Weights of a small mixture-of-experts language model, trained from scratch on English Wikipedia.
Experts: 128 experts in each of 6 layers, 192 tanh GELU neurons an expert, a softmax router.
Below are experts of layer 9 (counted from 0) of a mixture-of-experts language model. Rows are named router (the router's row for the expert), up (a neuron's input weights, with its number), down (a neuron's output weights, with its number) and show model dimensions 0-127. Each number is 128 + 24 x the weight over its row's rms, rounded and kept within 0 to 255. Numbers have three digits each.
Before each expert's rows: a language model's description of what the expert responds to. This comes from a sample of Wikipedia text that the model never trained on.

# expert 49
It responds to: Single digits and symbols in coordinates, elevations, time zones, ISBNs and sports statistic tables, such as ′, °, UTC+, 10.
router:120170117135104126157128150085098136137094121130153138114099134120100118132093133111173104130115110102107133144155142149142169146107160167129149100096115098120084141102139156130116144110162112120100107109105124126150137154110108089108185148132145133119117140105132141178108165138163120159137185088109174142097087145157112142149122099145156125144096169133159119123086111126080110141154
up10:178130134125136151158114088127188110119126112132141109103120097147134105105121114177113136152118113169137179149117132103150117118089094126112122123153094138154084081114115112123102109102148136088163152120133161090140151120161143128122126153119123110138106153104093150133135150172149127107105130104135107123120168127109093194171118164150170108135127144121105103117126155168109153097146
down10:150052151117139112124175119062132143109113082162198151160102101161157126170135081102099113158145078162122154103122120139105124129135123121130138130122111136077124128131093128112086101109138161091156163141134142147131139132130125116140135157110102110117121133147154114123128168139133150137131155098123115135094119115129128134123139117133181138129169127112097125172162139110130114132101
up11:112125106112166102146167134167143156126115115117121141113103109157080126085147142157085123111175114172184133142169112143136146114118100135106161135112074127109106123104126091125143156153098088141160111115097124160133161147140132133153107102103132188115093117109120105103128115135109097158148106123111125103135134099119187112155153126137151113109176114120119151110145150124108145156096
down11:153121139138131093120133131120136127118136090153110107155138123102129138169107126099094129074114141102137147108142111110073141142178149086089113165124095140158111150131132085146133146149167161131140123127127101127079134161062121149100122121148150116150136130093124151162159090095136104178148139161151132126090135140114165124144107131132132093123170133147075143120090156136131135150155
up12:128116134121122102089170124139163132090165138122137116126138093155105122171109111086091141102108116108129107171148136142144135160133112123156133116156157131167127179154144102157098160131138102080141156146124106133162118104123155130124128109113116121117104139110128089109140120131158117110077136168169087078155126161122147104136152117177102168158155147120100099092149129145118140091103
down12:203135098128154156141130143143104078160132137119122148096123155133149153126132139107124084140134123154136134113117108099131189141116146110112121140124144088131082128165169075117113139135106137165133133167134140120187144141111134135166088117124149122152105112152107172119100128109120129159126133149140108095100126130082140131101165097136136143096092089099129156100089139129116124153089
up13:130120138138161131084116108129114142182153149152154135145176117132152195124147110151166102102137111135127130100169122061094146122149124146088152116156113120154117102137085147106152105169120134083126120086140099124123090129149164134096069084136150098143150116132125109143145148072158109107142157158139127126108123128125102133125156122108120135088143110112147116102112134117134124129148
down13:135096113149168143112134097100093169110147153128115108153119107147129106108127125132110131115134157118126097178111092076133087106125111112144137145109150158150162152102136143157150153149093138151109112097114125142102123166159194153154178137134108097111100155105137100069109177123139174101100134119146113146138096085140138133154087131111120151146103112132151121124128120151114148148115
up14:129134120113152153105173137117169112130128140165149128107143111111141127158110139137160102130133060157120105168099124105151124079119122153085119126170123118142096129128086115118134119124134143123151147123126095185127141177123199134126106159106115161118089158148168112105131138138124108122101158120147097126112157163085102111154129114154139149133125143143106153086177142112113156096138
down14:135122130134166121089146142127140123117158100071131148143126108124099107139105139096113129149151095115147138124124121123194113095155106155149162107158148111142090095133125136131132108151110173111152190164087141146128127155137131114128162098099147126132119143141098160105162109133131156083126162127141101159128185108139091130117101135107111056107138119148113162133114148145103110093114
up15:187143135125102151151142121132138093168105134157098140169131107126104150123188134128137146171150144132148143148099097120101155079136128142123152088112128127136126167091137112124119129121135117153213140160128134121117169152136165139097097117116102115116117152096140164133134092131128108097116121111121120098107147097108164156144090145133114140162107089114120135153087117145097113103088
down15:199116136167110130152140122104104096126131115106131077161134114116083090147129140133139137160135133122084108128116141112080113179115147096103124145088149120130148115146139121114149110101097128122101128181152132130135126173093156175130170111094107124107150129108120158167157149124117095103110162137163124168101152118137128106146091165129136101127154131132102099173164125124113123112128
up16:100136138115130121084124136109142123160104115160080145143139146125094169148133099128098124116128159144148160139122157123152143132109144120107119091160135129120128044110098141113128132131111115103136143133097132143114093106110111137108076086115151137111178123113100127131165154133137099112128111121174148100144124178099111153093183125138142143121196130093121097140152165144147142113106
down16:156108073078138159143151161107118149087146120162115159158117129186123083106124112162128139139141130116133129143111059148152074124138147167165133098105128150137136115110136128145152119144145121128145117099117148086101146131163139132131123129149126091147097150131126120088099111153101191146140107087153093112131118112137120156159119120133154126155101164146125111137121136092114079126118
up17:112104127124145114163152088092155102097122164155109144122156093158120122143144068162068126164117122124135144131140128106133093109105136095141117113081182147165101117126125125159127132155130106118121129142141130115156119152084135101099149148127105110120191155141117117139131107150185101116133148133107134106137141130156105124132141135088118111130112137115127149151161127131188197129157
down17:125103137104122112151149152120138145130135131170138143162126106119137148150156115120128088157124105159121117116136115149168145121103147121176075141154175124097128154146153113143138130082086127146077115112138132171129181129081112130111141111122149138111097123108158117173127114154145140136173160164132134077116114114103101107074124115146089110089125164083111113161102102136121111153131
up18:155130140136108109124124144141134112144200116107080112137104124130111145124148149106098129119138146134136113152084136100161116151168120097136146105133151146128099136117130142133132165092105148197177125102114128094102097127142124077146128148097134120136073169118107168130168158089171193119115106155095120131146098111143110137110095115130131100144106106112130170128153119121137144131142
down18:213077104170104105088142135099133088123144115151131100112135116156146074120151150115135118116145142115091114149137128136112126140148119160120124161120107141123140147092145152127140141143115165107147165159146108129114147149086139097153146157122101147129112154124145113123176125115129155151105147165099157119173087143122100141117111099130074078126111105088107124102144126170125132130126
up19:127096199128090129134128132118137102113094060151111127084121147115145160131134121115111110177134127138135134129112130103110134120146101100143117191124158138129113116103166122183132134085048141132115156120122143130162100123157118120142129118109097153120148158119093130126131131088127136141110100093106103124123125131158180144121128115130152122145113161135148145105174105165174140121142
down19:140128127136126105180105121113142168121127161134147146115154147126141168141162119146119152140097146123131102115139127130118130103127132146124067164136135112153130154141178104133123154113121138160110109112182160130117157118105091110121124137157093164128089110140126121132109096109156157138130122112114132097072112157104138131087075156160136104129149124176096147108080144114143055129086
up20:129131119118115191128154121216120129118169109154114126102125148175144185115123148140112130112157133123152172111136144127101128126122142104119121194107115107142106109127084129127136091143107148121134152153124094165101120158086139097117137120143144131131125137125116115097133080163126116111117143182144140133117154102133093080113153105139080126126109138086132174152109142116114133115119
down20:144144163145122164162136148129132104143125128157108101141122135139131104132139172112133145166142115111141113129110153123129104090101136104120072125134136117095093152143114063156095123117131149144158134083156131147138124111120108122126117117079106154075153104133090159132140098103120160118073145143137133097169144170155139129104099139180150115152099081119142138130152124173160129092154
up21:132113174122123118155128135148114090122153104147108124123131133144116139124120118163119106104151152102125142103134110129089083141141159127126133185084170130139101167151094135185132146130104138116143147125167074093114101128107116154071144148124118158109156075117133135126168132130153119116140107092124106110157123144137164120126091142145059120179113153112111164150126109164145132128110
down21:134148072097093126132157136143141125105120147162091139098136103140156118120151163123139137170099140091176158103113080127128100113118146141124118139161120117105115134159133123105143158131086099094141113091135108132157138152153131137135129121082159130123122141106118118082151137141115142096150111136139089154103139089150141151175131124158109104064107153125112140108197151155114148135165
up22:133156089149158167120108094132150105136130144123140105126135083145120080109132105121117143143117112078145114138118118115123153113125111078140146111148106131162147108157140141128130123113128171095147138109128162181153127137136147089129108115097119152159113123121142077116114086130183106159092120129120110109165123144109158164150151152112151123106063158115138132108163150181179141130105
down22:144152142098125131074114145125149155161139129140142119084110143167132138157102108141098121119160133173103160089140130135130105128098125124138138154194118133135058084143133116146124152142097124078120108103121119143149170120111120164142121120154132107151098128129115068112129125171115106136111169166131125169112149107149124095122101132123112134109140155151158127086134105137124073147159
up23:155120109069131127122115119120106151141138143168145092145126143116128200132132121168131102086105115140137143116131111120158145143114097148082112124141108136103104142111089100117172151144115138174132130139173129132183160135087122138143106113093075151106146162138140145127117131096121161135163139124181089135124100104133150160108124095149114130120141099107175148138103139117137087102146
down23:090114116137110181120127172115068173150143112109112143137119150091137144146134118144139130124101170121090106110150136127139137129135096114121127116097163138135094122109133171136134107138160130109163122098125184113106101197136118128117157114131143110127097114105097135155154161126122142103149092120149142110148145147128082185131090129091111162167091145142145104102119096168132127100122
up24:125154149171089116156117115103132139115099132130133116123107087112109114078137137122148105136133145186133083148132116101153182115120101145158123115089118150118102171141128122139173136123137164191179163121126114168146115105139123123140136149075109105102112116125117132134139126159141180110102123113173110101094129127176164089136149124137147094146123121091104105114137135107122095139139
down24:155115106180128085161112139132166130064120107116119157157109140160104128156143146121142109128120155141114122109139126100167136133131096108109130148072150139099123133140130105141116158114143128117106145164097141163112124129179111114150091168142113092110130101098135140191093125131123114140138147142129080117119081153137148150127104154178099156140119090139104082082135148128155138145121
up25:149139107115122144130140131136155128173147144164133127132155087123166126154159151108104120126072135076165106123098147114153141102109136105116120140171109136136094103088112122096130131103158158127143135109117155133107170142131125120108100096129120135165155158163108131096109184137111097126090129115162113105087171152073136174112142112108174122119123108144150105131129137166142116161165
down25:111103148139106140155151137139143181141154118117180122104110105139103099152104155163143096104163108136109136133129155125157109111070114167110160147122137114156130112144124115156141116089130163084117136164129143107134130114147131159133140124122099112126082143115129128122111153152164153136131117137147145085051107165153136122140112138166154062124169116103089125092103123139097117117113
up26:184127141152109178120112136119131118154125171153140112098159106148106128155146219103128098116129122100135104119135124142124150177088145172097140140157113130144119125112095127130133108120131145128119127163081124157132124097126136131100154119082112105141157172150105103098123116100149166123135103140149120103106135144108108166109128108106116146121118071115100161172117134142115083112112
down26:124167152115141124192129115152154111154168127117127108164117141139118156185145167129145145115125119084129134194110124130117137104117129102134116116152119069105110150152098127150144118110139141101120139140084171137163099139106096118132126088112115113090164087124079165125113118141151126112120113125126135108107195133147087155148101141124109146164131139117122080108105119103146131114146

# expert 21
It responds to: Nationality, religion and place words, mostly adjectives after in, of or the: American, German, Roman, Catholic, local (locality).
router:116163151146089092137097098149115131130127155114123140107172121163074118135125125131125127138103123130124134102167161110139134151128189165108124110164124127165115149123093094107106138149159125097148121091084150147134153192106103123115177147139128125182105130113162123118126140131137121175138128146137097138084128163143124105125165105089133099105073128125115107112147137096107104136118
up8:110094083089143118193156144151118098128130116142152131150120109137119131127170166114153122090147135125154135152140098110141131156099167130151099124110184099118117152119144141127147139116113113147134106107092154085131112124114159107117128117119151109103159157167140161090165161104118154115137101125141100127097082146120096112166083136128132085142084108150101190120129139118132124109155
down8:116097134154117119172154110149099109135141159141135148143158125116104136146187129130077180143157126107116132094115169099103150102150123113098149140133143121104119167135100137147081123102098152103127130146117159154117108152106142092106135101129142121185133134156126128123116149164111128152116099104136083090112116127124178098153113147154156137143115137143063157139125110065131105116132
up9:157133107074119151152125127123144113139181106133145087143110124101095133119144130111151124148143153093149145156119108057140122158087119123086138115079145187087088133126159177145143145130133149142142162143160086134187135138168122100117126112125101146128126132129101130147147127151105117105098138141160117100126105144130121158141100128121157132148143150118147157073112144110092139105110
down9:099149136152136148148110098097123164113144141127114171151112142150172132126090111146112128108092116129127137141169134049116089133129117107136155092143108092120174114170146129102095105172120134164133125178090107138102095164122133160150133090122142147112148123084128145140098142128122146146146141148180126144113160118117095094157144153146125133137124107103133124115139073131085125114136
up10:136118134101101148138076128140110094157093131161106103138128167104125149128168123148116143141131113103128111151116109086114133140114154182118120161099099119099108147116132133145129072139101117101151159083173127132150171109124127136115150133105094105119162153150083127138119108110137148115100150132154150107150141140134061154108123130139139168126125147151129195162121129170177138122149
down10:126120089106113174149143147118133097143155094151118156117103092144124100088153141154167081123145110129137136153135112111107125102132118129116099141157144156116078129087131119126107115139165104187101128117132141170145081155153119145127093133153151093094121138141099173108163156164108164111120130138117133131087130103150095142126127170124094154134087174130125106151084133140128160141127
up11:110154081139125167142160169108144114171150150107161038127139100127141117093096185120148136140129118138142125121157125073147123098124091134120091125087137128103107159154125122146142151117096140169175127114145112133128157119161141164108131086107122089109122128119117131113147111142131168103137135128106154095091138143117130123107103118147161135159125144153144130119131168146086115139155
down11:105128118125141101111127122125114085095138159157132140090115120123110149131081128130125097135101077119138130127130167128123139116128184140115129125115139157124151162136123137161140131082141169095170176112138182118135127124153105152105114131139123149165094071114130145148134210116127144099132152112127083158102148152157105141149122127117112119116155134137116128145159076107104096132076
up12:125059176111092126077098148122099148164113160115086087137164150129128143112133118137130111152164103126141127126108098084147163171153143107110142170133117143108111128137121145155119147108121159113105190133167115122139142111153120128115137105157146129127148117159132081135144090137084161146123161127120168094086099127115136123124109163149130154119118148121160116140093124129122168107098
down12:121117077138103138124146103132139100144117135101139137145095109123141125087150139119100111203152090097151141129130102143146160120145104115164116122141151098160083191123197113123172141121118131080133124119156149144141131104146142101119148142146190152085138139118124148106137133129105128107124145099137131145155154108155087143118117117113122107077121130167150126101099141103149126113092
up13:156124110132122142158140114062128113130132097116152099175147124113146132116126117158142145100124127120154143175145097111147172104100136153079112111095132132107102162116105163133173143127112117154125117132135132068147113138143112148101119156093105107101139121126126179097177135112122106141095134114130126121121098122178065150145109155149134134155123131161130182090103128146148140102164
down13:170122116153134094130127101083082129152106120153114176164115121094118137160132092158122180118123097126114123133135130141121144087097080110118170118143138109076140167155136129109145098125119091153118139142139121120127158147167100116162138145114164132138169109118146165149150121116085119144137108137136113124139100103156148082112146161113165147125072121147118172088122097124137114109156
up14:126105103117128148138135155149100117161151141099117117133164110173112179127082148110116129151100106054127160129117139113166141075111114126127132098118113148145100131120127158126128117113090128129173156165143106155122118141183127180102130119151140070141092108097123154160162153150143113106139123110133104145124176119153104149128119110096152168102125119112139090110107149139154119132152
down14:158115135142135157125120105114102112114103110138084152135156126122104136132129103121139176079127119107104135125147137120151111165109139177159128158090096175072165147122128143133105099082151114135097177140152100152113104121117113116166121110156101091084128114126138116163146134112124121122107082169137146125158100150118153092105101137137121170147144132136145140172181114160134116129092
up15:084124152106129125113158112109138115087168114124161103108089145123172085128121132133120118133149141107135134137137127186114123130071127150105109073118108106167099154109142115139157099158141100153115129120186120144119115108157166097148123125124147136092163141158127118154150113086126106108143167128120132102163142131156115101158137103170151114134159191128136124133117121166173116105139
down15:084130091130134119158130151096130118129119114117115147128156094106196142128101135133126113119118133128152147152139096108113166166105096109163118156137074099149111097129132112139134120090140112097127112146119164070160130120088155109151140128134115153123131127134113162086127119112134095138077149133116148126187148134159142168171146097156138112123132122154149109117134110189128141074150
up16:115125174148157135103154102122139115100109079126191117136127118081150115104144150133091158137134147098182127099150172128143124116113146146109135119130135120073096126155156087140131092143136145115174120093102143151126140135118158119102188089131091125124150153117123137134118100132124100161151104149115163113130142125136136135133144144121146113098126110057126154104120148155118134093177
down16:145143090156123085142174145094134128142154116156124121121177123089148136125162139110063114110138131149139093175143067082097122108101161146155105171126120126144131098130180134140155119114068127135109163153126120139114124123120155103118147143145079123127118164174120151129134127143123099145131105072153135109169152154124111110129128143112143154127122117112125114116091112147118109159102
up17:143120158097151163109141139105163125132082141150121120122131115072131182121140184096164123093122122125160127149136098135135131094108121119138102135124143159080123141160175135144188082128135100122118133131149139096133139126128131117142103119087135148107144124115125086139119090121152159109139137118107090122109091166093107170126143163162107133168142108141145162157080134137156147098111
down17:143115125132136106178107114119094118148102117160092151115132137106119115105102145121144115155156143143134122139114132146166157107124110073144133072095151094097127086094187138111112149132145129133145151149100105128134131142142126138167143117080148115149165092153108173169136102154173122109114133131134130114117148116153104111127159145112085092154160164149113175126121100136095137118079
up18:139073141105121111164114089156133118090133127161160111131160109120146142142112118152117100105140095104163139132155142067104140109095106078109113133123100157087107140149105154124170104118125147151125140154123120142142158119144145127128153122085123148103161144089151120116145137167145152158152129142125110115091132114153108159122136210125136096130137181079148120154124133129101127097128
down18:136119121127143137090126150130153149149160084140142125104121109139121157137103165116133121127105136100133145149165127113146192085113183173134109114148092134164127109145127128126101120108137094143156093124189138109103136174115147160107110128130179127130132124135121134101141143138112096102113113090106111175100120127094134124115098095126072116102136098131141199102123112140163161124131
up19:137133118115158147123147114154127090168133120122115130112173123134132127098130139146170073096121107153146106145135133101122174154173119146123160134067157138097109129122141162131119115103158169152141145060128108093169130111134175154147103114155123148138106107104143102136142093087121100099114116125174132110143163170112130135170128118126148126117115137103134100119122090096116095091147
down19:110119151108129155094178115094139102115115108129137148138098113166151108129141132131128116186137153095128116153108089147123101088078110121144166112131098140150147080161103127157140151121133167141129120144138133114157130130166178162177138128131167133113103127126135118135110136100091130100118126057130133153118117130210111130124094133127129141102129133141131069119095140115140150123120
up20:151161129126133138162144089107111107115131077096109118124082159142137097148071123141109135184151111142154161165135113119142155130137132119166143145112099194103121177105118084146131127165129128119129123098152117111109125081143112140153120108093110127135125113148078110129163143113128154145108112090061121111143113105176127120119142148125137123180103144141109138138129156147133148151125
down20:167142145143136107140142132111161143112135133142137113099175127149127119109148095105131111170146118133108096080121152104091094091129151156106136090132084138127173166168130129131148143112112125143146085118178101128122116114135100127081130051112113130106085140134138139160129146145142126119139152115119116099104118114175138122082136136152130126140137144145103110127163188124108154186115
up21:134112101139137182121107171111108116166103103104173098113178088167106159124107195123144117100124150096146120132156119096131104097132134091134139122123135122113099101128110125146192138131087139151125121092116118109126147131141099123118098119135138155153134138101118180099155132135099097143145126129094162124131154142141134130134130139133129165100130147090143116159061125133084156156148
down21:079132128142131109114118118159103118080124116131128181085128150136106124130093138125138113151112091130094148118152156142075157150143099133150127111119088121167150112145122147110101131157102167130120161090108128120141131099181116121167152104128153107163135086112105167153071141157145108091110153157137107163100147130150101120087133144163161112133110173129114114133125119151156129119155
up22:125096165101090114123106140164125124166157125143123130153114133134153160176093180168122170162118090111130133133105079130103178172133099148109123135090096160136124138139114139091131141101140131145164127186134092122110129153133162116110152123146102135141125140106095147132147102113093116076094126129157132122112140116141126098104116135135109116166131142150182130091114118125114084155113
down22:109128136098150147140115129139148116123123165146109117131127158160098116117139151168139116086148092098084130125113171142106183163138114149102103135114127131107138143107174151034155114131141122141122124168085159121151120119092090121170100132117137141155092134125106126149135112151170097139168124142139107115152087148143125103098171102126101128131103180135110136112133106149127111121123
up23:134130143134168121083133122130146084132099138127141084128135073109106125108165120091170108091141156135147113125121142128136123144122088111082143144117159114122112164120117131145117139088166129164091161112122121151144152135150155129154142134099112142092097152082116132130145102092123113136113107105144112129095124158141185109115129164155179113147116179098150157100121171162103126096148
down23:125118117151136131127101108121113122121091126186106099119128140102120128134134145104113084092144112171140139106142118145126163150124132127148143116152127134176105185112116172140100147177096078131080129150176134150169151154152108128124162119116168087118123113107094119158101110145128145104082072155148137167139118119188145136093141101136112132109121154109112144135116098136119120108125
up24:105130121131127118127103125147138133164126109098145092157108166108164126107122135149126109143098185120149085121082140137116139127129130105123160131104140111069124142109117112126153182089127133132141128144153061104119125142128154102138144106143137143109100139170141112135170118102128105137161150117118146084195127110175136100186120134169129104155095154137169123111123115153156100133122
down24:106134121166111127158153126138057117120139099138117124075135140115137102098154146125189109158149144143083127127109096137129149113085163110098150145125108117116139094124107135149175141152138166152131107096139131126151134175132154123156134118132095107134128162157129149139129071126154097091115137131159122154139113165103148131120120109117172104098108159137105073152143125098145110150089

# expert 55
It responds to: Four-digit years, mostly 2000s, in dates, seasons, and table rows, such as 2011, the 1965–66 season, 2019.
router:148139115142129119135126130113114104120145122109121143107113087126162107150118105105119155147130122092130177109133083175131131127121155118113153121142152125154135150125111156092130139154102112112114123120093081134126187166135112086128154130107159112128113168131179091126099106156095168118154134099104159127108142146150116087091161099120116156114089106092110150172127151163069113163139
up0:104131141149102105117123167124152109164103130110105128099103114149144140140119129097133108119152169112131142128105111107129097116114123134120149100089201158124125129163155147121121145140096126119213164125191121100177122140102147123101105111131117153142178147129126104127158102104133124117129109156137125124121132152133079140135144131091112132153149150191130108128077142131092120126090
down0:119104111153119104084128128111203127136107149144100106158131108135173135126101134156152111145082134136133095102104110086125104135074143111132123126144115112104131110156137164096136128138124090130170125148172115144119096105135121155130159118095103187109156148157144112149133134160083130140087123122137167129125148135146100138126147084121087121129148134151141100110094187163148147138132
up1:137157121116123143135152157122148162169061144113205127094156156102145083126109170160147122146115114120176121132114139141152122086138136102123123152123132128118113118103165137122112111121091112128141123117103127168129135111159137108122127133131128101174092145172123093149123085142152081171101159131121123082137137129159119159098126149129145125123118153122144063106101139117108140158111
down1:120153125172100084113155117130104183159089146139106115143155142195117142137077152136125106121121139139159151141151139112105117127139085085108121129137101111138154118113119149145120140162086072128098142150100122117154161143106127127109141116127146122117155143131141103158150103175139122207146126163092143134126119125100121148083084130102120155083131128105132102126121101117133154133136
up2:130104139135128139171167115147129114166121141167092157122146115111096163147160139115111077055102138131168092144116149098136150126120090119115133124144113103117105133160121157171146108064117108121165140124091113137167134126145141110158166123145114132105164138165093150122119148121168123145144157146131112106112098143081107114125139153159100111100122143130099160121126131156120112148176
down2:144135142126137108123138102082105136116113138123155121177153118146157107117117114140123103156094142096148141152103125095095117139137134065154102135095105140137084131170148127121089120183150132102115121087132148142111139089122100125127169148126092128160151112145135162154134134111136169134086150122102081106170120154189136158145115125133139120136085138151146119130164109106116161157082
up3:125133130121157157088174148128121148119167152117123102145126109147093206132162121111135094101113167090148140127140149109148111120090143138107133156123145104088112088110112121158136140108117115116117123126126119102169131123107158131140143141105122113157137131158121166142146111147134118190127112165125084098117068131138120140163136076143131125128142152141126135119092094122103200096133
down3:120138153100132122114126139147131119125103145165073117145123087153113120091116201152157072120110098123107117156137159118131130124100106073125098128131148151148101124137139143094089109164150134111121151104106144104188095117144102144131134124112136116066115125129124174144137144106157141098102137147159132119161138106157130143154164123145117085156079146165144124116163157125127132119145
up4:109120138147144123144185126131149140100127124155149158084123135123071125121124137135134110164168129105136127124169125117136118126125121102149106109099123139150098170163163107163165073111134122113104114104134134166117142128144183127127142154158112175117103112118095093102131115144168098186144121119137119072128095110142115148117130101116121093107169116101139153122065135122116154141160
down4:165140145107106150130115147097143152132104123138118173119131102084140102120138101133128139101136144102110117122112158079124099148145153083116160091141112118103136152117129115144124113108130177152132132139153109123104136178086120126154168103141155181163129105137076082178094151151148099131115120097098103135106153126111136126124162144117146130157152111114133138133121180141133126059159
up5:118119110096088099095139114109166094130115103130141142182130103123128114143118102147113136118127142129109116141140135140155143042188126103142093167130121166102112108122090129139113153077111132152128136137182139100137103118211157149152158104110134126131116122119112131178115098124164155130159155135120137119143133153111158128143101085108137140118128114154119164133140123140144101117149
down5:112133134142145094152099114139145151144129113138134114160080133109159088159130120113097143142173117121110158124132171095121133111159157109132159137157160081110075156124082149176150125128122085135092114131144127161124128126140121142101133113126137131112094089197098161151120082113136140137132114132120148114096124159147141139078106110102087156122169144163123103129161115121101120127160
up6:105147095131135128146141115140097104087115128111126130157116053112138161158145103106092129132096077139167139171134113126121120125162158121085068097105099159150123127149153087118112169150127100159106122112168138132167130093166155114097122128103136123166146132122132111169133140138137138123116149132132133108156099180125111140131120139124142118127117106163100168102142113076167134133137
down6:141174149138133111140104129110147112102164077120147114116143175082143138121107143097171146104144109081092121101132139112162125126125134129118091138110112126138170140148101083139116114101104115154148160109136138145147114067116072151125128117137133148107140143135129100121117136140170161138143129150093181163122130156142138101153108120160115114158155120103091101172168118136082110114163
up7:185114159108103142109121159084133121139069117106165122129125114106152123147117131143118165116129135128157123150117152132159137177142115129127155121165073127125115128154132128127113093064134136107168146149123137148172144129142162116092129140103109133129100135160134093138143117099138105113080105155164141132080154129163114129149105150093124117160099161128114134095098133066126123129086
down7:096125158115139109120087131067141153159138120096125117123103177118156163101103147125109098135113122160112145107116100141136131143104140142112157116164128127141175129157106154126160128087090152148099130181081123120108193129128169116128127132157130104157104175124130078117093102145136120171139124126125120120109091116141107109096134138162115195113135131115121130157102137116102131152143
up8:169137161119156148166167130131150112173162134131077096119143135130111136104131198115121088068102134139165115129139140108151143123104113112071133140124126105133116116127136088161103107100122155100149176102097132120161119135161164131140134132125110138096132133143106162158153113130119115153098127124138115103105069168084140108112100116133114132158118120162144122097123135171106147121153
down8:101108118121151115121141094117154099117117132186151137126159102116171134127138131146129101157088140131106129191117164113104131129147107081111106116130120153139064117184168088139106110133193120143120128108113136173133145123103085130112142125099107171135145131149108137149130137093130140102121161137114146115163129127129117170116124148145093139137088125142119134128126155090147158091077
up9:128130120104109151103135178102157158130071116135140136112140109132161157147143112130100124067159150145158155136102144116176113114154143120149128130145132144130123139106102081154122133101118114093138123145156126112164133158128118132080108109120110187162123148134130133101146104111143065140142130122105140120136101126169073167127121136114143141092115140143105141118079107096130195120100
down9:126085106181117097123098114115174106108147120118126136126101084135133175148139109121161102156135129101139094168119130153181110098113173115157132121141159120103186128134100153144156153122140176138089122108145102192154138091133116125117131157135104145123108138157137094089100124150115099125106075132137142125135144130171134107122151118142112139120104092124082156139107123112130117146143
up10:132113146078081131136139134153135131135102103155126101136161154114090142093125147119160115094106148106144096144123123112119144085172142160116095095109121141127086122126126142164154109090098150123145145147168177166120069093180166145121099108152118126178105128087101142130144161111139115142127127138127122100126122125144167148136136097104138115125140120166145132118090167129149174130105
down10:092141138133120131145152178141144136114134126136067154135137166126118129093102145115124163130139108087126145134118142142103106189143087124099155127123148113141150116155105148106136106075101139126132111144119148177142123169175132145136145150094089119126153135113095110130132144132108140118107142103113092083125129152160120160114079144148102132129090099154162151125140141087158069097161
up11:102136144120131169104072135156154119130110115133127096106149081090086114114147126122180157130179151117164137127122159125153124170137139115121117108119097148118136146143116140147144120173203124118108128066136152151131097133116141122130102136116110192116116142100136116112130084121174129128139150104168130123167143127083161099113150106088157103132146127103087123120130121137125120122144
down11:153135126139104134119145152149090136077144083120125135152122151122140127134106121064112084089113114133123130121119126095158095145175161143091154148130197153167114106117141111136157081124078084119159163130148127114153102159115123099116154095128186107139140121123119134161148163082123117132131103119094138146112155160144131143096124126136115111134146141146152081124123139163117137128142
up12:110105133126137106100122164152144118103122113095141125143129141106127124124106129147125129080123119132103102131119155116112125156111142133156124118099151174108112124122089134110087124118121183166201160154130175099132131137166130123136127108118142130153128128138103108116139151126161061085172112118152128120123117133154115124142112156129173090165121140089130141106158136073134197089151
down12:159138140128137112138098122141144142122121121100153110124092187128122133130121100164112095144160147127114122152132129132111145050141114122112142124121191132128147102094072147075104144107136159158109166147132118196101180147069144114173101121165142133128114151111169120108092105156124096108138131095141119111111121125143132129130117172134105130145151140114118117156109129141107131115118
up13:139125110131137147109102121137139084183057128113153139108165087112123110109170118115155136160103179128155097146132118130116118089142114106123099130113154129090119184119149156135152131160139114156121102082137177141153119074088110119120132135124127129133131125165136082121145113092156127170114148132148082080115109135097118154122124129143152115121114174128109146138146128159129111151148
down13:136074107130105134134113167101124154101126163152103103176110159153142137133093115097120108141128143128132181123131145115092124172178112129113105124077105154209137118135132116147094110156067102113124132114143131105141129146132112136085148118118110101140138136118147146137142170092137138160125095151110117166140154147164144136086111096118126104116169108130158099132130115149134146097125
up14:124102147130118154126107154136111079143142114137131132167121125092130131135117114156126092111166117144109109191184145113146136079173137087133135111143137137101151126180113146130148161053122126164142121109138113122116148094110137119117135132129122105116167184129135187112119137121130137120137117094121134140094110137101100135149143177134079122097110103129090130144096080122135152119145
down14:117087094155129088086174110153121119087132130088131114151118073144136087142148136141113145135128127114156138155111087129089116125127158135150145128140119171113136128148098131112135166151126170169085142083146094142111142097146145150112160160128088117132113135090127119098112158106142180144156133127126111129175135125119147096154116067116132132131089139114125161158143174128113131146114
up15:102118162106118136144147147135140109149085120111086101105109100137108126089126229197119128122127138143169127114139126134134095129167112141120108158138106138126136154076121119165162136162141077109145127118130128153151098162116165139068126100110114118127148114118129125136132102106123163103106132131101142116169143125078156106125129135120137107162149130107108098145119092125131116154114
down15:156134138127143112136106180104121111165132134105108097157122138145137076127104130089131152101144078156150127120164132155139156169104106093117137162116156121167121127089128166139102140121151122147096132125140125099128134105105117137115118084126151079106111099147126166116153124153108159129179128132159170106118153140119132135136170130137070104090103131135081099185154118105141130134110
up16:085138144124082123171132127149134061122092119148137115112149116139113147146126161107108109114081135127131124151162164115173159142119158152114088126144120151104093147103127158126122144131106174127141131136134174136154094151135118111139141127103122114095149141120101149153111181136143057134120164114109150127113118131129145189123104167189124104157107096118124159157115137134119127114145
down16:113160117137135138116130149126110134181152131080131160124099159132106150096111133147144114124135151142147130094133143109128133130118119119092121165143111149096142133159128100163097084161131082156148142114114151098131083079109165079152112139127134116136179129113101148083151160123102133141136093160139166122101125177128111124119084092131139140116131143129099131077171092155135153127165